config.yaml
balance_bias: false
norm_eps: 1e-05
rope_fraction: 1.0
parallel_block: false
beta1: 0.95
warmup_steps: 96
max_steps: 5691
dataset: "wikipedia_en"
Below are experts of layer 5 (counted from 0) of a mixture-of-experts language model. Rows are named router (the router's row for the expert), down (a neuron's output weights, with its number) and show model dimensions 0-191. Each number is 200 + 30 x the weight over its row's rms, rounded and kept within 0 to 999.
After each expert's rows: "raises" lists some tokens whose logits its average output raises strongly, later layers aside. This comes from a sample of Wikipedia text that the model never trained on.

# expert 31
router,224,242,224,162,188,186,226,218,227,223,234,156,193,188,182,237,186,222,234,233,163,188,188,196,239,256,145,200,161,212,165,185,143,235,217,215,239,221,191,204,209,142,225,192,192,225,200,224,223,173,152,194,209,232,236,222,215,175,210,215,204,193,165,194,151,211,222,204,168,266,222,186,190,146,245,223,217,182,178,143,204,199,165,169,193,224,201,193,164,160,184,205,192,144,241,177,181,132,192,206,179,161,193,231,214,189,225,231,121,166,184,181,222,203,217,196,218,260,133,232,150,183,218,228,182,272,199,203,154,225,195,220,152,190,252,193,180,200,242,193,212,220,146,251,207,199,182,204,218,122,165,199,220,220,249,206,181,240,192,180,206,224,208,200,169,147,181,139,183,176,164,165,214,229,216,211,208,186,200,221,192,225,205,181,124,170,189,207,147,215,199,222
down0,196,134,202,185,148,190,169,227,224,167,208,167,180,181,157,173,236,154,156,207,190,148,153,188,164,203,225,227,163,230,191,234,219,206,209,194,157,156,146,198,209,210,183,197,218,250,175,167,175,219,226,158,237,166,217,130,269,197,167,245,221,199,197,208,197,247,200,204,209,178,225,165,190,174,190,157,176,203,219,199,182,153,227,204,262,177,192,163,226,220,195,171,198,222,188,217,149,222,218,188,219,209,228,192,174,234,189,242,186,211,235,200,184,187,219,189,204,217,183,204,241,201,207,249,221,238,178,175,197,227,230,188,255,210,171,197,184,193,165,240,200,192,228,187,184,256,193,214,186,243,192,204,158,197,203,196,222,195,150,174,191,174,265,160,197,244,228,142,224,215,187,211,256,170,140,223,256,171,250,200,197,155,251,183,209,199,159,219,249,181,148,108
raises: " and", ",", " in", ".", ";", " on"

# expert 44
router,228,225,219,203,173,188,234,182,256,134,238,152,196,181,149,229,178,219,235,174,182,201,211,173,212,216,209,161,200,177,201,206,163,238,209,216,203,239,266,213,218,172,244,170,210,232,188,251,181,211,182,176,192,193,230,179,192,194,197,181,148,230,198,186,150,203,179,214,220,232,221,218,223,179,228,231,207,191,177,194,194,167,206,163,182,240,222,187,213,180,196,156,225,188,215,213,180,181,241,208,155,203,251,231,159,186,236,185,130,189,210,205,230,212,223,212,236,260,149,205,197,184,194,208,148,197,194,174,198,206,212,186,129,201,256,161,227,249,237,167,214,244,180,184,226,187,184,225,227,194,161,225,191,211,211,222,197,237,224,193,222,262,200,173,122,158,193,119,179,172,130,165,234,189,261,221,143,206,222,166,209,198,217,171,148,165,193,213,162,239,156,245
down0,179,191,205,246,161,232,178,227,202,198,220,189,174,141,196,204,248,180,179,146,179,179,223,212,196,210,191,203,224,293,213,214,200,205,215,173,201,154,211,256,215,210,216,214,177,202,190,192,135,190,209,214,164,209,208,151,186,205,186,219,178,230,176,149,247,194,243,153,179,204,193,119,185,218,191,176,223,172,143,183,197,206,207,187,188,205,222,195,192,167,157,159,175,155,163,206,214,213,220,179,163,204,132,210,285,170,233,157,157,195,196,187,186,191,206,129,202,219,224,222,248,214,224,194,192,257,228,245,229,212,196,217,236,218,195,196,172,221,193,198,192,176,195,198,211,251,209,111,204,211,177,196,206,157,220,173,217,200,167,151,179,189,176,160,173,147,186,180,196,197,250,160,186,223,194,236,183,240,231,164,196,155,259,208,254,218,198,153,189,252,156,230
raises: "'s", ".", ",", " and", "’", " as"

# expert 33
router,176,264,251,218,182,211,228,180,221,179,196,254,208,265,169,218,145,188,278,199,154,200,225,210,216,189,218,194,256,190,172,149,214,193,209,204,224,141,199,252,219,205,212,194,214,261,229,214,230,162,182,146,178,189,178,230,154,185,224,237,205,237,207,183,182,216,204,182,205,211,208,219,174,118,265,200,158,200,200,220,227,189,234,170,205,186,189,201,203,220,228,171,203,179,218,168,195,204,236,180,188,220,254,186,167,120,236,154,120,219,179,218,275,205,197,218,183,200,202,204,185,212,241,243,170,202,204,235,252,239,172,196,188,175,249,206,232,209,206,186,213,226,207,198,213,189,179,182,210,160,201,241,175,234,207,238,150,199,209,153,237,172,220,193,141,158,160,189,215,187,159,144,190,222,205,243,199,185,255,187,212,198,188,207,174,211,192,227,142,204,191,170
down0,237,179,173,215,197,154,186,166,229,225,184,196,251,177,214,179,200,195,232,219,164,186,187,188,171,153,236,181,219,157,211,191,218,190,181,193,190,209,217,200,141,189,181,161,199,127,234,228,160,221,185,235,181,157,192,168,154,165,240,207,150,230,136,157,174,212,218,243,201,166,171,166,175,251,213,233,182,208,199,243,218,234,241,218,185,203,171,221,187,223,99,227,177,261,218,240,283,230,168,202,253,204,196,192,173,204,191,190,193,177,179,170,251,204,165,193,257,167,172,160,195,147,244,230,175,209,165,187,195,195,229,179,252,183,172,198,162,205,171,133,169,221,249,196,192,187,204,170,220,242,210,224,209,191,189,241,225,206,208,257,204,201,168,167,154,192,224,209,188,232,224,251,246,162,195,183,233,169,205,198,211,220,202,182,246,213,161,211,214,222,200,218
raises: ",", " (", "\n", " |", ".", " and"

# expert 90
router,225,233,216,212,214,219,249,226,217,231,194,229,228,193,198,267,264,177,168,167,213,203,184,190,197,232,217,209,233,212,176,224,162,240,147,179,181,177,232,176,229,182,165,146,246,235,186,165,205,141,211,187,212,169,208,193,187,195,182,198,243,187,213,170,220,186,183,162,234,198,186,185,135,172,147,164,186,208,188,199,214,194,206,181,138,166,174,169,253,173,236,223,153,189,149,202,185,147,181,192,210,231,240,206,205,231,242,200,133,153,181,182,206,254,236,193,185,178,213,199,226,212,237,241,164,215,188,211,163,246,189,246,190,230,192,231,200,184,222,171,137,154,189,183,186,162,239,237,211,182,206,223,183,197,162,195,170,258,187,141,230,162,216,207,223,249,171,185,154,182,244,237,216,181,203,243,162,230,249,194,158,208,203,154,205,215,150,179,188,133,179,196
down0,157,176,179,230,215,188,161,199,246,244,195,227,224,194,196,157,225,225,206,206,156,242,176,245,192,264,216,157,224,240,225,160,181,233,204,248,166,181,175,192,250,245,216,222,221,236,167,222,188,197,204,126,231,223,164,161,166,156,180,204,230,233,216,207,228,221,168,202,193,206,234,203,212,200,199,198,197,177,191,173,261,203,207,150,238,173,199,153,191,215,196,153,219,206,160,255,195,155,195,217,235,241,193,224,206,215,149,186,238,230,203,214,227,191,250,177,167,158,215,243,144,185,225,149,212,162,197,206,173,202,204,210,192,197,261,185,221,181,256,180,231,124,207,174,226,176,259,198,155,163,201,187,220,188,258,183,189,191,221,176,262,148,180,159,187,166,207,213,194,211,248,132,193,134,186,202,190,198,201,206,232,195,163,198,174,202,159,179,199,228,231,189
raises: ",", " he", "–", " and", " she", " the"

# expert 206
router,188,210,201,194,153,253,177,187,184,157,210,252,224,222,223,159,274,251,248,219,273,224,181,230,170,197,217,238,187,169,231,209,208,239,195,180,199,191,187,170,168,172,177,188,159,176,250,256,236,198,212,194,251,200,194,182,205,134,175,179,164,180,150,238,154,215,198,167,185,184,213,223,183,176,202,177,181,204,186,163,184,206,198,219,225,204,215,201,208,228,209,145,169,176,171,185,164,221,249,163,222,259,160,183,200,223,183,269,168,163,167,164,183,197,187,156,222,176,270,213,144,235,214,172,229,156,212,171,185,138,235,251,189,247,190,155,203,223,190,224,194,191,192,186,215,189,219,174,197,206,186,217,176,148,179,166,232,206,130,226,224,193,243,206,160,192,146,195,190,167,202,180,234,134,186,183,243,173,207,215,197,170,166,233,191,239,224,210,188,198,232,224
down0,206,152,146,171,209,196,179,171,168,224,222,165,210,121,174,203,173,231,160,202,203,238,199,184,175,193,183,214,215,195,180,209,186,225,192,230,181,225,173,271,198,188,194,214,207,170,165,238,172,178,181,208,201,180,163,136,263,179,253,194,199,222,199,205,160,218,197,186,229,215,156,211,187,161,215,171,216,240,173,169,184,261,192,213,197,214,216,184,233,170,167,225,201,172,211,215,193,167,210,210,198,241,231,205,184,176,181,216,200,219,145,230,193,200,197,117,269,217,194,230,149,203,154,232,203,210,235,164,166,245,192,167,123,156,165,189,206,231,199,171,264,203,169,210,219,159,271,214,180,221,191,221,185,211,206,169,169,166,208,222,181,192,208,264,195,204,211,273,214,213,190,176,213,154,189,213,154,167,114,206,179,213,215,147,230,193,193,214,263,173,199,227
raises: "edd", "el", "ourn", "eg", "ess", "or"

# expert 254
router,183,165,229,166,213,174,184,241,230,170,222,177,184,202,226,150,253,229,185,208,186,205,209,175,240,211,162,183,225,249,206,215,217,157,239,237,140,267,189,187,132,196,204,159,180,214,187,197,189,228,234,182,178,233,194,187,188,221,162,177,235,241,205,219,173,187,223,177,171,191,171,207,206,161,246,195,188,202,125,155,207,291,173,222,224,174,218,219,156,228,175,202,202,197,263,197,144,224,220,162,214,246,216,208,207,214,184,261,223,169,223,214,216,184,190,218,238,207,145,217,219,210,216,147,209,218,159,194,216,157,228,172,250,224,183,159,149,197,221,257,186,177,194,222,199,194,243,234,235,222,157,250,222,205,198,237,275,206,196,213,206,210,184,220,211,187,159,186,182,192,165,243,238,249,202,218,210,202,234,155,193,195,184,230,198,209,248,220,238,146,151,183
down0,194,206,182,230,202,221,166,182,205,221,194,174,164,202,221,238,180,267,181,186,234,224,210,254,217,193,184,212,230,185,211,193,191,207,180,128,209,214,197,163,152,150,179,207,173,245,193,169,148,225,233,277,204,185,164,213,204,199,188,154,197,271,200,178,178,191,229,225,180,184,161,207,213,186,199,165,215,198,163,234,254,190,209,202,186,207,233,228,193,213,174,163,171,190,237,188,206,198,242,243,215,222,236,187,263,179,193,164,171,214,248,221,201,201,153,225,220,220,160,221,204,196,205,153,186,168,123,227,184,238,175,211,216,237,200,220,183,183,203,240,163,198,234,247,207,233,290,213,178,186,212,171,145,168,210,208,207,205,167,252,203,214,254,193,263,228,193,227,234,177,138,175,248,179,199,277,150,180,164,170,182,206,208,211,164,189,236,200,253,179,167,201
raises: "ick", "iff", "is", "ub", "in", "ep"

# expert 13
router,188,236,146,214,153,168,179,162,224,237,186,247,188,174,205,229,209,234,191,190,236,166,212,191,217,245,161,212,196,239,173,162,221,136,149,163,170,160,234,160,193,180,193,192,177,206,224,227,187,187,220,181,194,239,196,194,168,199,208,208,212,185,174,222,212,221,220,198,172,203,157,237,221,259,230,232,186,199,166,142,228,200,222,208,227,227,183,177,230,251,235,250,164,245,214,218,185,220,232,215,163,234,176,162,160,194,205,223,166,245,218,203,219,192,158,234,205,194,167,169,215,194,236,172,266,190,224,230,234,217,168,248,202,164,233,239,234,134,194,190,192,249,178,173,179,210,214,227,238,225,166,243,171,232,237,201,215,188,151,234,158,181,220,180,247,239,213,239,193,239,225,177,163,233,166,157,194,216,225,203,270,230,154,229,194,209,230,236,230,170,142,154
down0,187,214,184,178,201,183,209,224,223,174,279,170,209,222,152,261,188,214,170,211,188,169,208,196,141,177,232,272,197,140,211,207,189,183,190,228,238,205,213,172,178,171,197,193,195,197,250,250,162,240,180,166,235,197,188,178,227,238,177,216,162,173,207,162,205,184,226,156,165,249,148,207,181,242,197,187,254,195,191,223,221,198,176,211,192,228,185,183,196,178,198,182,216,145,183,203,152,206,168,209,248,227,165,218,198,247,179,126,188,179,187,184,224,206,223,184,210,229,198,135,219,157,233,223,196,171,211,235,154,187,218,170,193,201,260,222,251,184,157,245,198,176,205,224,192,194,116,198,245,192,238,194,202,158,191,171,220,196,249,162,173,228,196,203,230,237,175,193,187,238,160,201,216,155,183,248,204,238,197,215,194,216,246,157,233,254,113,178,195,204,179,202
raises: "19", "LA", "La", "ID", "IR", "L"

# expert 82
router,230,234,216,186,179,225,267,210,199,224,215,246,259,186,192,238,240,190,173,165,187,217,195,154,209,245,261,225,212,256,263,241,150,213,165,169,212,210,238,173,209,205,193,172,231,208,173,211,192,154,201,213,180,135,172,173,153,223,227,196,210,159,224,178,211,166,200,215,208,203,221,182,158,216,165,134,205,200,169,178,209,209,166,184,160,230,184,208,253,172,204,232,161,210,191,238,215,155,161,181,189,192,223,173,195,235,243,236,166,157,117,216,185,195,256,225,185,175,218,174,247,159,215,194,173,211,167,214,243,232,210,264,183,217,177,212,184,207,184,167,197,179,143,223,198,156,203,218,208,215,176,242,194,182,153,215,193,247,193,185,257,181,168,214,225,273,201,188,154,201,235,265,234,206,218,219,187,220,251,210,193,204,198,170,172,227,174,183,161,182,195,175
down0,227,210,208,206,136,197,195,232,252,186,216,220,193,198,218,141,209,228,217,221,173,216,151,205,237,188,185,197,226,173,183,193,177,255,194,246,187,253,214,215,260,261,236,214,262,175,231,176,213,225,246,189,204,258,195,162,198,200,235,218,196,228,176,198,186,189,230,242,243,204,175,159,190,164,220,214,198,214,209,259,211,252,176,219,124,162,156,232,228,228,197,199,180,143,200,208,170,108,162,191,188,182,246,237,216,163,217,222,158,217,224,182,220,167,189,209,234,241,158,256,131,172,208,178,222,197,191,200,182,226,168,192,190,209,197,184,180,182,206,187,196,255,180,215,237,229,176,183,227,200,171,200,196,224,216,216,191,199,214,213,208,216,129,203,202,188,184,180,207,201,169,119,223,192,206,201,174,277,150,207,164,216,206,151,138,179,184,214,187,221,240,200
raises: ".", "–", " –", " and", "\n", ","